{
  "d_expert": 64,
  "activation": "swiglu",
  "moe_layers": [2, 3, 4, 5, 6, 7, 8, 9, 10, 11, 12],
  "balance_loss": 0.00287,
  "router_bias": true,
  "norm_place": "pre",
  "attn_scale": 0.125,
  "init": "normal",
  "init_std_qkv": 0.0307,
  "init_std_o": 0.00601,
  "weight_decay": 0.051,
  "doc_mask": false
}
Below are experts of layer 6 (counted from 0) of a mixture-of-experts language model. Rows are named router (the router's row for the expert), down (a neuron's output weights, with its number) and show model dimensions 0-31. Each number is 200 + 40 x the weight over its row's rms, rounded and kept within 0 to 999.
After each expert's rows: a language model's description of what the expert responds to. This comes from a sample of Wikipedia text that the model never trained on.

# expert 53
router,176,200,202,263,264,195,260,187,165,190,188,172,173,181,202,230,183,294,169,199,250,212,168,183,278,181,202,185,236,259,208,119
down0,216,257,115,253,238,183,210,230,241,156,206,243,243,172,200,231,188,257,230,202,195,262,195,157,221,206,224,234,171,145,196,128
down1,206,214,215,162,206,207,202,189,256,233,220,273,192,217,219,152,207,125,195,140,171,213,245,160,227,137,164,175,197,176,218,172
down2,223,221,162,192,132,165,170,226,186,185,173,262,127,118,332,174,195,187,195,164,230,227,208,141,215,200,123,207,215,191,228,212
down3,204,137,211,198,202,244,142,215,160,211,157,256,208,173,209,228,295,216,222,243,140,255,253,135,229,263,92,166,216,222,208,197
down4,155,194,299,186,233,218,262,140,209,224,193,208,138,267,166,203,211,178,224,185,144,160,214,160,228,244,229,193,200,225,237,158
down5,221,159,214,166,287,221,233,145,222,197,101,183,197,201,250,155,173,251,144,167,253,242,182,174,232,199,215,141,237,289,222,171
down6,124,178,296,295,158,180,156,215,190,251,242,222,161,234,194,242,194,185,182,197,149,145,251,179,157,181,220,191,224,182,179,222
down7,168,215,218,272,146,233,221,246,179,185,273,183,206,236,170,188,187,260,174,219,272,193,269,157,238,246,168,153,258,224,258,165
down8,263,253,242,197,200,216,186,172,183,228,195,211,204,232,198,186,229,186,199,186,185,206,199,196,210,208,192,180,219,152,216,190
down9,150,222,242,186,174,240,171,150,222,141,139,220,205,170,217,168,163,174,248,203,207,193,181,246,178,193,168,221,272,155,221,159
down10,125,162,267,212,212,170,256,178,145,207,258,200,250,181,250,216,240,233,182,219,263,204,185,143,136,218,187,224,200,175,190,198
down11,131,222,230,249,159,217,142,189,196,233,240,145,223,175,229,144,200,177,168,197,248,193,213,184,311,179,185,230,189,180,123,221
down12,178,126,221,205,263,233,167,244,130,221,138,194,143,256,168,151,247,217,209,187,233,195,197,215,188,266,170,315,253,225,197,191
down13,195,207,214,222,188,220,224,178,254,253,260,154,104,191,190,154,139,229,253,232,179,180,203,152,185,231,240,160,186,244,236,206
down14,129,215,177,180,126,227,213,163,217,216,267,193,181,269,224,253,159,145,240,182,213,157,180,248,96,135,229,219,246,192,209,229
It responds to: Parts of Spanish, Portuguese, French and Italian names and words, such as José, San, Antônio, Facundo, plus country codes BRA, ESP, ARG.

# expert 24
router,158,225,209,232,151,189,209,186,249,220,223,209,260,188,248,306,196,155,248,275,249,144,221,262,280,156,204,192,264,181,184,249
down0,124,230,175,212,182,228,261,182,104,151,179,181,156,186,214,196,149,153,238,207,284,187,173,234,222,222,183,287,207,201,218,243
down1,271,227,197,172,241,225,192,199,284,201,188,248,225,250,160,219,202,294,207,160,198,205,141,223,112,177,226,225,192,166,145,170
down2,181,188,164,195,235,196,206,70,242,194,190,222,247,210,178,196,164,241,203,195,241,203,194,231,218,153,223,138,258,232,192,196
down3,200,347,209,198,179,179,231,297,237,243,203,222,224,245,196,154,158,175,140,219,171,192,185,260,225,231,161,216,168,203,171,190
down4,212,190,165,208,165,254,169,121,175,149,163,234,266,150,169,191,281,276,234,140,267,194,271,252,297,253,136,208,176,222,150,210
down5,186,210,205,172,193,255,244,213,174,189,157,138,156,173,248,198,192,153,147,211,202,162,134,187,171,250,199,191,158,297,267,192
down6,218,199,129,207,201,178,187,213,256,245,205,179,243,203,145,177,193,164,231,173,189,184,199,162,173,239,227,182,144,136,236,211
down7,232,200,175,230,217,204,168,237,216,214,162,223,181,148,233,251,234,149,138,277,221,188,178,188,182,214,296,198,284,139,244,171
down8,251,183,257,230,178,137,214,217,167,207,102,143,77,193,184,194,180,294,200,156,205,187,268,147,156,240,220,229,194,155,179,196
down9,160,171,166,159,171,174,204,119,120,195,159,111,156,171,247,168,235,172,301,206,171,225,222,153,144,165,253,173,228,131,216,136
down10,180,232,220,142,216,194,177,212,159,233,171,210,239,211,256,202,219,271,177,241,186,243,141,216,198,162,230,159,92,277,190,200
down11,241,156,196,269,177,204,214,178,163,202,213,199,293,187,220,113,217,150,251,138,252,187,163,246,182,174,199,175,134,197,204,205
down12,236,179,194,195,139,242,234,195,202,197,181,219,195,199,152,133,182,264,135,238,191,187,218,256,151,170,217,198,197,98,268,203
down13,228,245,230,230,210,165,139,296,175,213,172,182,199,224,167,156,249,217,273,174,225,207,142,205,106,111,239,164,172,179,161,195
down14,173,241,195,155,250,232,198,157,233,179,171,194,233,198,197,195,187,121,225,198,267,177,146,235,185,152,214,195,171,151,266,175
It responds to: LaTeX symbols like {, \, $, ^ and end, plus table pipes, score digits and odd Unicode bytes.

# expert 12
router,276,283,269,230,188,134,212,119,217,223,245,220,226,134,231,210,174,216,193,207,233,199,200,254,287,175,239,205,178,220,176,187
down0,184,191,222,198,197,170,171,286,220,222,218,233,272,173,136,271,167,235,150,196,175,118,213,250,272,104,252,245,135,176,253,186
down1,172,178,222,273,209,218,208,167,247,231,181,178,108,167,217,171,231,260,283,238,227,148,195,189,263,227,208,238,227,178,193,252
down2,233,155,178,198,236,227,245,188,256,245,177,144,184,237,282,218,283,171,121,202,173,262,261,195,154,225,177,154,197,259,226,223
down3,149,175,176,217,209,137,164,157,210,176,302,212,225,257,197,198,216,238,251,158,231,141,215,194,142,256,180,144,243,171,206,146
down4,229,221,233,203,253,220,241,237,144,215,194,177,185,245,144,175,294,200,252,132,175,223,237,164,216,200,200,149,147,162,222,219
down5,186,176,200,245,154,240,203,312,206,221,198,202,180,123,218,219,227,137,173,234,214,106,205,210,155,168,159,153,211,147,105,176
down6,171,225,187,177,199,247,189,219,238,186,199,234,201,195,187,162,182,235,191,161,246,165,176,224,196,215,142,220,230,208,223,290
down7,240,159,197,163,189,230,215,305,227,202,264,197,280,113,271,189,168,202,200,184,203,227,213,224,174,172,163,202,223,166,177,249
down8,217,222,191,180,107,210,191,185,238,108,170,200,246,217,160,225,175,199,111,268,139,231,180,261,275,158,186,254,175,164,190,224
down9,241,214,208,173,187,173,184,226,215,259,201,181,146,131,224,185,190,159,195,194,204,134,150,187,195,158,233,191,290,208,230,230
down10,162,129,214,229,227,205,216,209,210,295,145,242,215,165,197,162,275,167,229,218,198,229,253,208,193,274,205,162,164,244,144,255
down11,208,175,177,222,158,165,186,159,222,180,191,183,161,192,167,217,151,217,240,184,227,186,144,203,219,185,211,199,256,203,235,145
down12,160,212,233,221,205,211,192,118,207,245,236,225,238,188,245,206,179,202,167,176,165,213,217,213,206,180,254,142,216,167,162,202
down13,180,157,163,169,250,189,157,193,211,149,170,195,222,123,257,221,293,232,168,256,194,230,210,230,198,209,205,201,173,160,282,140
down14,198,198,156,183,213,110,188,205,254,260,221,130,184,234,282,180,231,208,235,215,156,186,243,122,152,268,185,252,162,179,199,208
It responds to: Word pieces inside quoted song or episode titles and surnames, plus credit labels, such as Wh-ere, Th-um-m, Cinematography, Label.

# expert 28
router,180,173,203,243,257,169,198,204,178,175,263,222,171,234,222,215,200,242,148,226,235,160,255,198,202,182,203,176,175,162,192,195
down3,210,184,194,192,186,191,224,214,210,170,223,126,173,206,177,215,203,211,186,216,202,253,246,247,220,168,269,156,181,234,173,178
down4,205,214,225,214,238,211,212,156,174,122,220,189,185,175,211,282,240,225,167,197,271,262,225,166,106,232,241,218,182,212,184,245
down5,221,162,211,195,152,187,184,214,187,199,186,175,185,207,235,235,138,189,138,276,182,244,219,239,249,149,185,178,167,251,161,186
down6,201,205,189,149,234,197,205,155,203,174,202,160,241,222,147,265,205,215,205,254,157,180,181,265,267,152,145,134,263,188,190,185
down7,191,211,122,201,236,181,258,205,223,179,228,164,196,215,125,206,214,189,249,196,202,154,204,227,172,211,251,213,197,165,189,246
down8,202,230,229,180,197,220,226,284,303,247,176,218,169,214,160,190,147,176,180,262,186,215,236,245,179,152,214,191,220,206,182,207
down9,182,245,195,228,165,144,156,97,232,254,263,118,245,236,237,249,221,237,240,187,250,130,150,239,215,187,170,156,211,115,269,222
down10,157,244,196,236,170,205,181,229,99,186,199,135,266,209,179,216,244,230,136,206,190,226,248,185,184,251,215,209,190,230,175,204
down11,227,209,218,242,203,276,169,227,177,231,195,187,266,180,238,212,233,197,192,200,178,222,288,232,214,143,229,207,246,264,176,220
down12,252,243,203,169,203,213,139,177,134,214,217,277,260,221,176,310,156,212,180,227,175,97,167,264,224,169,133,209,184,220,217,181
down13,237,169,230,183,251,215,223,217,163,237,179,163,208,172,191,246,202,229,207,232,156,200,189,236,171,215,203,166,184,182,215,205
down14,237,152,192,262,147,138,152,227,214,232,244,208,207,186,180,229,199,207,181,205,200,220,220,173,193,247,210,221,238,126,196,262
down15,204,213,172,182,225,267,244,117,284,239,195,225,202,250,208,120,243,208,257,179,287,220,231,231,118,211,195,234,212,245,165,237
down16,238,247,258,183,185,261,169,200,171,175,177,226,241,160,151,231,210,158,162,186,167,143,188,178,253,271,266,173,236,196,253,191
down17,212,195,165,142,174,197,289,256,193,218,199,208,191,179,212,180,142,201,185,254,202,181,219,209,205,224,162,145,217,245,216,182
It responds to: Naval, aviation and shipwreck words, such as aircraft, Navy, crew, and launched or "came ashore," plus "the" in ship histories.

# expert 19
router,145,157,202,272,183,153,186,210,185,210,197,180,206,168,163,198,198,224,154,219,248,189,246,193,185,218,216,157,191,122,191,220
down0,235,160,189,154,199,178,167,171,187,195,188,198,164,132,203,169,252,191,187,230,204,226,239,219,217,210,211,170,188,205,245,206
down1,147,223,234,240,245,183,230,161,222,291,240,196,219,216,228,213,226,135,180,205,180,242,233,226,142,178,232,167,245,163,214,146
down2,200,145,243,203,237,153,236,204,244,174,172,243,184,197,131,214,213,234,131,187,142,198,258,163,162,274,234,273,155,183,151,169
down3,190,235,207,168,107,198,181,255,216,251,147,135,99,217,167,229,182,215,231,231,148,215,238,230,209,197,173,117,203,257,251,275
down4,203,234,140,180,200,194,177,188,229,202,170,199,171,188,164,162,212,250,189,172,171,296,188,252,200,166,177,216,225,236,192,212
down5,122,170,194,150,169,170,208,266,184,210,254,160,245,224,212,242,243,159,157,226,198,130,269,207,204,283,203,217,210,171,150,239
down6,91,186,251,216,204,179,193,256,226,212,197,214,153,230,203,185,184,216,201,258,189,161,231,229,171,214,189,204,187,252,216,260
down7,256,204,105,137,186,119,136,178,218,159,214,168,146,247,256,116,203,230,200,108,212,223,169,224,265,220,147,232,219,284,214,181
down8,194,202,211,189,209,163,244,189,207,187,188,129,162,197,204,245,175,182,130,176,186,217,212,217,147,269,289,262,203,181,154,192
down9,192,225,214,199,285,197,204,239,207,230,207,205,149,189,266,267,205,248,182,249,174,158,172,308,119,233,158,185,189,211,180,237
down10,227,244,280,86,179,287,211,175,174,181,217,170,161,196,206,194,195,131,179,222,169,102,235,212,225,179,185,217,232,203,249,147
down11,161,164,169,199,255,227,138,234,234,163,222,156,177,129,209,179,105,200,190,161,254,255,129,158,180,246,232,200,161,214,197,237
down12,233,235,314,228,185,210,152,207,148,196,220,217,183,255,185,167,159,261,194,133,219,196,242,230,170,232,154,260,182,203,231,174
down13,159,242,168,185,168,179,141,229,271,177,146,131,132,137,213,188,314,210,242,166,231,173,219,203,236,202,123,259,218,195,175,140
down14,186,224,147,294,237,112,266,245,178,216,192,200,239,171,186,214,216,247,126,224,237,108,181,201,139,293,220,146,210,231,183,218
It responds to: Military, political and royal words like Supreme, Soviet, army, Chief, Lieutenant, Royal, Treaty, in war and government history.

# expert 56
router,220,237,255,165,202,250,182,154,176,252,218,223,213,228,191,264,225,285,243,215,202,211,236,194,267,141,186,183,196,172,174,119
down0,123,205,171,237,187,201,168,183,103,210,248,239,258,227,214,234,190,250,181,265,183,164,259,209,208,224,245,262,206,181,249,216
down1,183,183,146,164,236,182,200,250,210,113,163,203,205,225,97,174,142,231,167,202,230,153,176,186,132,271,96,204,297,218,248,215
down2,164,248,189,151,144,189,180,205,225,207,246,168,200,239,223,244,128,191,228,180,149,196,156,194,151,190,155,230,137,184,224,201
down3,274,246,255,251,298,229,164,214,280,148,263,184,277,264,177,183,241,181,230,238,182,216,246,163,156,234,243,152,185,172,182,155
down4,304,258,243,139,230,195,180,204,144,165,155,197,150,219,241,210,254,193,229,154,230,203,212,212,215,219,243,242,214,193,188,225
down5,206,259,170,174,220,280,150,253,184,174,134,205,228,133,208,168,161,178,176,226,236,273,159,209,215,219,206,157,145,194,183,183
down6,234,183,199,136,199,229,186,179,245,168,192,208,227,262,211,243,218,216,169,158,212,196,158,267,204,260,212,144,188,195,211,208
down7,207,229,222,197,181,151,186,169,181,252,159,188,269,147,197,203,192,181,191,166,167,133,183,220,233,237,229,193,155,149,195,230
down8,132,175,216,248,242,207,147,193,212,238,189,204,172,202,167,218,186,109,180,149,170,138,173,176,196,173,139,245,240,156,167,199
down9,210,160,229,192,252,196,183,125,170,177,227,193,161,249,270,160,196,194,217,217,191,180,238,158,221,139,98,120,210,211,218,166
down10,215,202,254,244,183,226,241,217,196,219,181,171,189,247,222,210,192,191,166,226,151,159,250,237,219,129,207,195,182,249,237,200
down11,174,112,176,195,188,247,274,160,223,191,223,171,179,168,124,180,308,201,240,149,167,200,221,212,145,173,211,191,224,222,145,236
down12,207,185,225,202,157,152,193,222,146,195,213,173,205,190,223,176,188,254,215,157,213,187,242,129,196,188,152,299,230,122,222,146
down13,219,244,216,223,216,266,167,164,156,219,114,262,232,188,171,226,205,168,195,243,204,180,214,179,213,176,199,277,187,251,124,243
down14,303,215,189,223,235,193,168,165,215,284,181,262,153,248,207,197,149,245,154,182,213,225,177,213,198,202,260,164,218,199,239,209
It responds to: Words in art, sculpture, museum and book-reference contexts, such as Encyclopedia, Sculpture, Museum, Press, and citation punctuation.

# expert 2
router,187,231,177,186,182,209,240,131,191,220,155,159,195,145,224,199,183,284,177,167,235,162,171,150,227,195,247,141,201,186,216,197
down3,193,263,202,217,214,194,178,198,151,163,203,159,200,201,222,232,174,134,202,114,166,218,180,243,197,203,174,204,238,238,175,250
down4,227,174,192,222,200,230,170,173,216,232,228,167,242,276,189,149,242,119,206,205,128,248,222,226,196,199,175,203,205,125,221,196
down5,223,162,187,211,191,242,174,206,208,260,247,121,226,259,232,233,218,167,228,249,182,169,226,221,158,187,122,231,126,242,144,163
down6,215,265,270,198,167,232,125,185,194,202,204,229,137,221,180,238,230,196,198,181,131,208,214,137,193,214,200,253,262,176,165,224
down7,245,197,230,193,213,140,227,195,157,191,170,255,237,146,278,196,186,206,123,232,168,212,218,208,180,255,211,184,216,150,232,231
down8,217,267,137,130,230,255,182,156,200,212,194,224,287,213,142,191,210,155,190,239,210,194,152,229,174,218,192,269,194,196,216,181
down9,232,217,128,235,317,212,234,149,186,163,249,235,200,189,133,148,260,151,189,230,263,144,183,232,242,179,154,229,145,259,197,192
down10,211,208,217,183,251,173,218,223,154,206,218,234,223,191,215,168,231,213,184,243,170,207,191,204,137,114,232,194,189,258,229,186
down11,174,255,222,171,139,179,236,156,196,237,200,174,238,191,199,269,144,193,159,186,214,151,195,206,201,171,252,202,171,271,195,229
down12,269,132,244,114,214,178,203,252,209,242,236,220,199,281,135,212,226,180,151,272,255,202,269,219,213,184,138,204,215,248,173,291
down13,166,165,245,193,196,149,242,185,222,133,175,164,207,202,223,238,266,128,274,259,206,263,207,259,161,195,181,213,155,205,176,204
down14,159,198,198,231,187,140,194,218,226,198,228,192,169,303,230,250,196,239,160,146,176,138,184,174,191,241,191,222,188,163,152,153
down15,157,179,156,120,247,131,170,218,176,156,149,90,171,211,278,193,164,218,210,217,165,194,139,153,251,253,208,193,231,198,269,199
down16,250,127,255,216,205,193,180,328,200,224,171,223,200,108,222,200,224,133,279,164,213,147,249,219,222,165,154,204,219,171,251,265
down17,226,264,181,188,240,234,241,209,198,182,215,157,200,247,232,167,254,244,206,192,241,202,192,168,154,244,221,188,129,177,217,189
It responds to: Inner syllables of non-English personal and place names, mostly South Asian, in election tables and text, such as Sur-end-ra, Bh-utt-o, Gu-jar-at.

# expert 23
router,203,212,190,240,219,162,199,163,222,186,212,219,213,186,262,183,175,196,172,224,206,142,241,263,242,148,194,198,184,158,196,162
down0,265,233,211,248,202,228,141,157,205,211,237,164,226,142,180,222,209,258,174,161,298,205,183,224,194,172,201,124,184,205,193,162
down1,253,273,190,177,215,185,260,193,171,234,156,171,197,247,257,176,88,243,201,209,231,225,211,218,207,275,225,194,200,229,218,146
down2,202,197,231,204,162,167,267,197,291,192,221,253,83,169,178,170,222,247,258,212,184,163,209,177,297,205,204,156,186,157,245,198
down3,157,195,233,269,137,187,236,223,199,207,190,176,211,240,204,281,230,232,212,242,203,200,176,231,185,211,184,210,246,188,218,217
down4,195,215,88,188,204,208,203,208,280,240,236,135,189,94,160,205,198,199,193,223,201,193,222,199,245,228,210,202,239,143,216,173
down5,246,188,224,208,138,207,250,196,224,195,237,201,312,113,162,248,196,175,212,250,192,223,186,221,186,158,213,198,228,234,282,217
down6,151,189,153,224,139,152,227,202,174,189,192,248,167,190,218,184,141,188,176,196,165,214,234,145,217,180,209,234,94,179,186,225
down7,134,246,173,269,201,228,232,173,117,153,190,159,192,162,272,127,165,186,200,161,133,202,190,239,171,152,222,195,144,178,183,187
down8,216,234,173,236,205,189,210,219,261,250,204,233,202,284,197,206,244,289,170,127,221,157,216,222,206,200,182,178,302,245,158,269
down9,206,214,240,187,242,257,169,214,233,187,196,195,245,139,146,247,237,204,165,222,285,206,276,269,215,221,136,215,170,205,173,147
down10,143,212,142,191,161,192,263,141,171,214,230,225,187,144,256,250,151,221,240,185,149,213,188,142,137,207,180,159,218,161,214,201
down11,244,229,200,248,207,205,290,143,244,220,217,206,276,250,277,157,351,230,139,286,231,263,234,256,156,179,214,275,223,183,147,173
down12,201,170,184,146,216,176,144,149,222,247,234,250,189,242,108,141,267,232,171,220,192,285,115,235,228,162,68,260,208,159,206,167
down13,185,216,216,110,145,196,212,239,268,241,264,230,162,195,135,194,214,151,191,218,238,236,198,182,256,259,166,112,288,179,201,192
down14,236,95,165,202,144,175,201,193,208,257,211,202,227,204,234,275,199,184,212,177,164,248,135,109,228,243,143,194,149,155,222,175
It responds to: Opening pieces of place, company and person names after the, of or a comma, such as Bur(lington), New, North, National.

# expert 40
router,201,251,189,271,252,240,219,174,240,198,246,239,237,186,193,311,186,205,192,202,196,189,245,244,280,156,235,140,192,246,192,175
down0,194,278,196,160,186,226,234,268,234,204,264,224,222,219,247,165,201,142,186,259,235,209,145,225,201,257,233,134,179,204,233,201
down1,194,211,243,158,148,177,167,214,264,277,238,169,237,232,260,179,223,193,132,132,141,126,157,192,263,136,178,229,220,180,196,179
down2,229,266,199,202,215,183,182,159,157,202,236,105,218,293,228,221,221,160,212,156,264,149,241,216,166,177,166,218,242,231,209,175
down3,203,212,207,166,248,305,170,125,198,229,232,250,246,273,233,265,220,193,164,214,173,210,295,188,215,212,217,179,200,188,244,166
down4,179,155,216,162,194,169,213,221,257,132,236,235,211,198,267,205,207,214,209,197,204,109,223,199,217,237,205,241,148,217,254,240
down5,220,232,260,297,221,177,180,189,160,184,227,135,162,163,133,176,270,236,165,227,192,146,164,212,142,243,200,203,192,137,89,175
down6,222,184,215,190,162,252,148,174,180,252,157,186,166,206,250,167,193,155,217,334,241,221,239,159,247,166,215,171,244,226,240,155
down7,190,191,240,177,294,224,172,173,202,133,238,166,187,190,207,276,233,229,169,147,203,194,228,227,210,181,188,223,188,230,132,207
down8,259,217,209,171,140,250,219,248,209,260,236,197,156,196,212,170,256,138,235,268,216,202,203,204,300,225,185,126,222,148,214,148
down9,189,206,152,219,244,171,185,148,213,180,225,210,190,244,249,223,141,192,110,154,229,124,195,249,112,226,215,247,133,298,205,246
down10,221,167,209,236,247,148,224,212,183,279,216,173,201,213,227,210,197,201,116,214,118,196,251,252,180,138,300,247,174,172,202,161
down11,230,222,154,292,230,203,162,220,105,163,219,241,190,195,231,168,251,191,205,218,226,147,164,256,185,279,164,229,244,151,214,216
down12,210,199,222,226,123,238,220,248,194,210,241,163,130,214,192,182,174,205,165,179,217,221,171,178,245,198,248,183,185,271,231,237
down13,224,254,222,176,236,238,234,191,232,238,228,207,181,149,154,254,209,164,242,186,219,205,208,180,158,308,242,153,259,232,216,223
down14,234,165,206,183,170,160,247,209,273,207,208,197,166,173,214,198,227,217,242,225,239,209,211,223,321,246,198,181,214,142,179,150
It responds to: Ordinals and counts in sports results and race tables, such as second, third, fourth, each, kg, World Cup, Giro.

# expert 10
router,221,294,202,279,267,169,183,145,266,217,254,202,251,129,196,227,226,229,215,164,245,153,183,199,242,113,169,130,237,253,209,137
down3,136,216,207,163,212,177,188,216,217,216,251,201,173,204,138,167,167,211,138,230,224,110,181,176,214,242,154,158,180,201,228,160
down4,183,186,237,192,199,178,218,189,207,181,167,130,225,222,214,236,181,206,158,154,187,182,264,257,193,248,187,129,247,139,310,157
down5,202,228,187,206,165,160,166,179,195,196,198,240,180,219,168,177,186,207,215,115,197,226,175,222,157,164,215,250,189,210,254,211
down6,166,166,146,186,177,231,165,258,238,243,247,195,232,233,244,235,272,126,169,263,220,155,185,185,130,164,201,174,237,277,194,154
down7,226,165,136,179,156,212,224,156,181,204,182,235,192,174,106,189,207,171,276,269,193,126,268,186,168,147,198,262,224,264,208,265
down8,107,187,213,213,202,163,236,211,243,197,190,225,251,134,245,220,119,175,226,247,150,213,257,243,175,212,177,223,251,146,155,201
down9,191,225,174,209,233,206,220,193,227,155,222,193,198,210,142,246,227,225,229,178,216,258,173,206,245,184,262,205,197,204,224,179
down10,210,191,198,163,183,208,223,108,115,228,227,261,249,174,232,158,216,172,188,183,223,245,149,254,155,195,222,203,234,240,197,275
down11,221,224,247,214,216,169,209,202,195,140,156,183,245,149,195,157,203,208,167,210,220,200,143,245,201,219,212,196,177,246,155,238
down12,155,194,200,193,229,208,123,208,231,154,258,188,238,154,180,185,194,182,236,104,224,190,261,179,238,252,213,247,145,144,165,179
down13,158,228,170,187,147,192,212,171,211,209,214,195,231,150,261,178,226,189,158,210,182,260,171,140,175,250,151,329,261,239,227,263
down14,188,233,247,237,231,214,235,188,182,213,158,207,192,149,259,172,186,183,179,176,148,183,213,198,243,196,215,189,259,180,206,190
down15,172,167,193,197,168,187,210,213,184,191,210,167,214,160,183,163,195,173,149,276,209,226,193,178,123,259,259,262,225,222,163,186
down16,238,220,193,225,261,206,202,184,194,119,214,201,189,176,213,231,192,226,204,206,193,230,165,263,172,243,222,250,291,224,166,206
down17,141,239,186,184,188,161,193,266,136,192,204,201,186,210,179,156,132,148,207,182,210,176,242,266,123,206,223,179,207,169,164,253
It responds to: Middle pieces of capitalized names and accented letters in foreign or company names, such as Myyrm-ä-ki, Marl-bor-ough, Index V-ent-ures.

# expert 11
router,272,245,165,223,223,179,158,116,189,215,208,214,302,135,150,210,243,246,210,185,172,184,210,215,264,103,239,154,171,208,206,128
down0,228,190,180,177,177,172,239,214,181,186,121,187,244,174,167,186,124,225,163,107,247,245,145,239,220,242,197,173,115,171,233,185
down1,162,271,183,174,165,195,245,194,219,170,210,289,132,194,192,164,228,263,245,218,175,209,196,120,180,214,166,222,147,221,109,221
down2,250,180,217,176,238,208,240,158,140,172,175,167,225,173,218,215,157,179,134,231,229,147,145,186,196,165,263,155,147,162,185,245
down3,241,270,172,113,208,162,174,104,178,141,158,200,220,223,238,177,253,193,147,139,250,196,144,251,234,219,195,213,249,289,144,217
down4,215,243,167,165,197,223,111,195,136,256,168,262,266,215,171,209,196,241,229,185,142,182,226,195,254,142,184,238,224,194,225,248
down5,242,265,182,215,158,197,230,265,231,181,254,175,193,136,225,217,257,192,210,296,174,221,277,199,193,174,175,205,163,133,188,211
down6,253,125,130,205,192,240,181,190,202,204,250,145,221,193,188,200,205,228,192,244,236,279,212,121,250,225,184,203,213,221,149,182
down7,219,160,187,185,135,148,224,157,210,192,174,206,171,180,124,171,225,252,144,208,126,143,236,144,175,185,164,186,251,193,175,167
down8,216,275,204,223,307,230,196,169,120,178,208,261,231,214,216,209,176,213,197,181,186,106,215,223,228,169,227,194,153,214,202,269
down9,268,179,206,162,195,169,144,184,243,211,187,216,178,197,211,261,206,119,123,217,175,228,210,211,186,143,241,198,222,134,227,168
down10,250,225,169,252,184,201,270,229,194,213,225,135,136,247,186,165,179,164,238,260,193,194,250,137,160,207,197,184,197,188,165,224
down11,220,202,212,172,230,169,197,215,164,193,152,210,193,193,200,201,196,131,234,155,127,202,141,171,218,182,277,192,195,171,258,106
down12,174,296,236,172,134,236,164,212,192,185,162,239,135,166,274,155,256,269,222,183,155,169,193,251,232,223,194,216,173,226,195,249
down13,235,289,196,185,161,258,172,220,248,198,256,148,243,262,243,305,235,226,220,255,187,226,266,191,230,202,176,163,259,180,180,199
down14,204,133,248,218,229,262,229,227,196,208,168,270,249,173,184,145,188,238,185,153,169,144,161,261,188,189,231,232,218,223,148,219
It responds to: Final pieces of split words and names, as in Norw-ich, Darry-l, fr-uit, plus given names like John, William, Joe.

# expert 6
router,206,246,231,293,228,212,178,92,183,159,202,253,208,164,159,185,220,195,163,188,259,182,265,192,231,135,189,202,166,135,130,153
down0,242,176,215,177,150,176,170,249,159,252,189,172,197,194,226,178,181,208,221,209,254,224,154,220,257,203,180,168,125,192,182,190
down1,225,154,127,159,138,155,212,173,146,239,139,143,263,180,213,257,170,242,207,242,140,266,102,303,311,257,166,246,266,268,207,186
down2,123,185,207,202,178,186,179,220,176,190,225,196,155,218,139,283,221,156,212,265,160,150,303,180,184,151,223,169,213,125,194,179
down3,178,253,227,265,207,139,203,148,208,156,218,270,185,240,165,138,191,228,218,188,184,207,221,194,217,153,160,243,236,256,283,194
down4,166,195,233,193,213,177,162,165,175,139,136,107,124,194,147,191,171,178,179,191,204,177,182,167,252,145,188,106,253,107,191,194
down5,213,181,167,249,200,204,116,224,224,216,169,178,185,235,205,188,205,200,263,144,164,190,143,246,149,231,193,174,175,141,182,215
down6,247,183,231,256,188,126,199,114,209,145,166,276,191,242,141,174,199,186,232,177,108,169,229,178,162,259,151,201,231,208,181,153
down7,169,198,251,118,173,178,209,234,203,181,136,163,249,129,185,245,186,181,205,224,212,232,198,227,273,176,253,172,223,209,248,233
down8,243,221,163,266,210,250,149,225,174,131,175,211,193,227,126,192,217,198,194,231,186,197,193,245,173,210,173,281,175,193,199,266
down9,248,227,211,223,165,186,169,225,192,230,205,213,175,231,149,179,202,218,191,200,258,169,236,191,237,183,251,159,205,278,158,165
down10,183,207,165,183,201,134,240,208,163,238,253,201,215,177,134,194,205,242,214,193,184,260,313,175,183,222,227,257,221,222,214,144
down11,237,176,200,265,160,242,204,223,226,237,182,155,239,143,273,212,201,208,200,234,231,211,241,228,202,189,249,232,248,255,206,155
down12,190,185,251,243,154,197,186,228,165,201,181,166,215,151,197,186,220,266,199,132,192,197,252,170,221,204,257,163,251,252,267,156
down13,185,285,196,195,227,226,237,197,181,224,231,200,266,167,127,185,202,169,247,240,209,126,183,215,290,113,160,206,217,143,173,180
down14,206,191,199,142,210,211,232,245,289,210,193,176,207,179,177,290,171,159,269,294,203,226,142,241,191,163,290,177,197,229,257,148
It responds to: Past participles and verbs of releasing or making works, often after was, such as released, published, sold, moved, broadcast.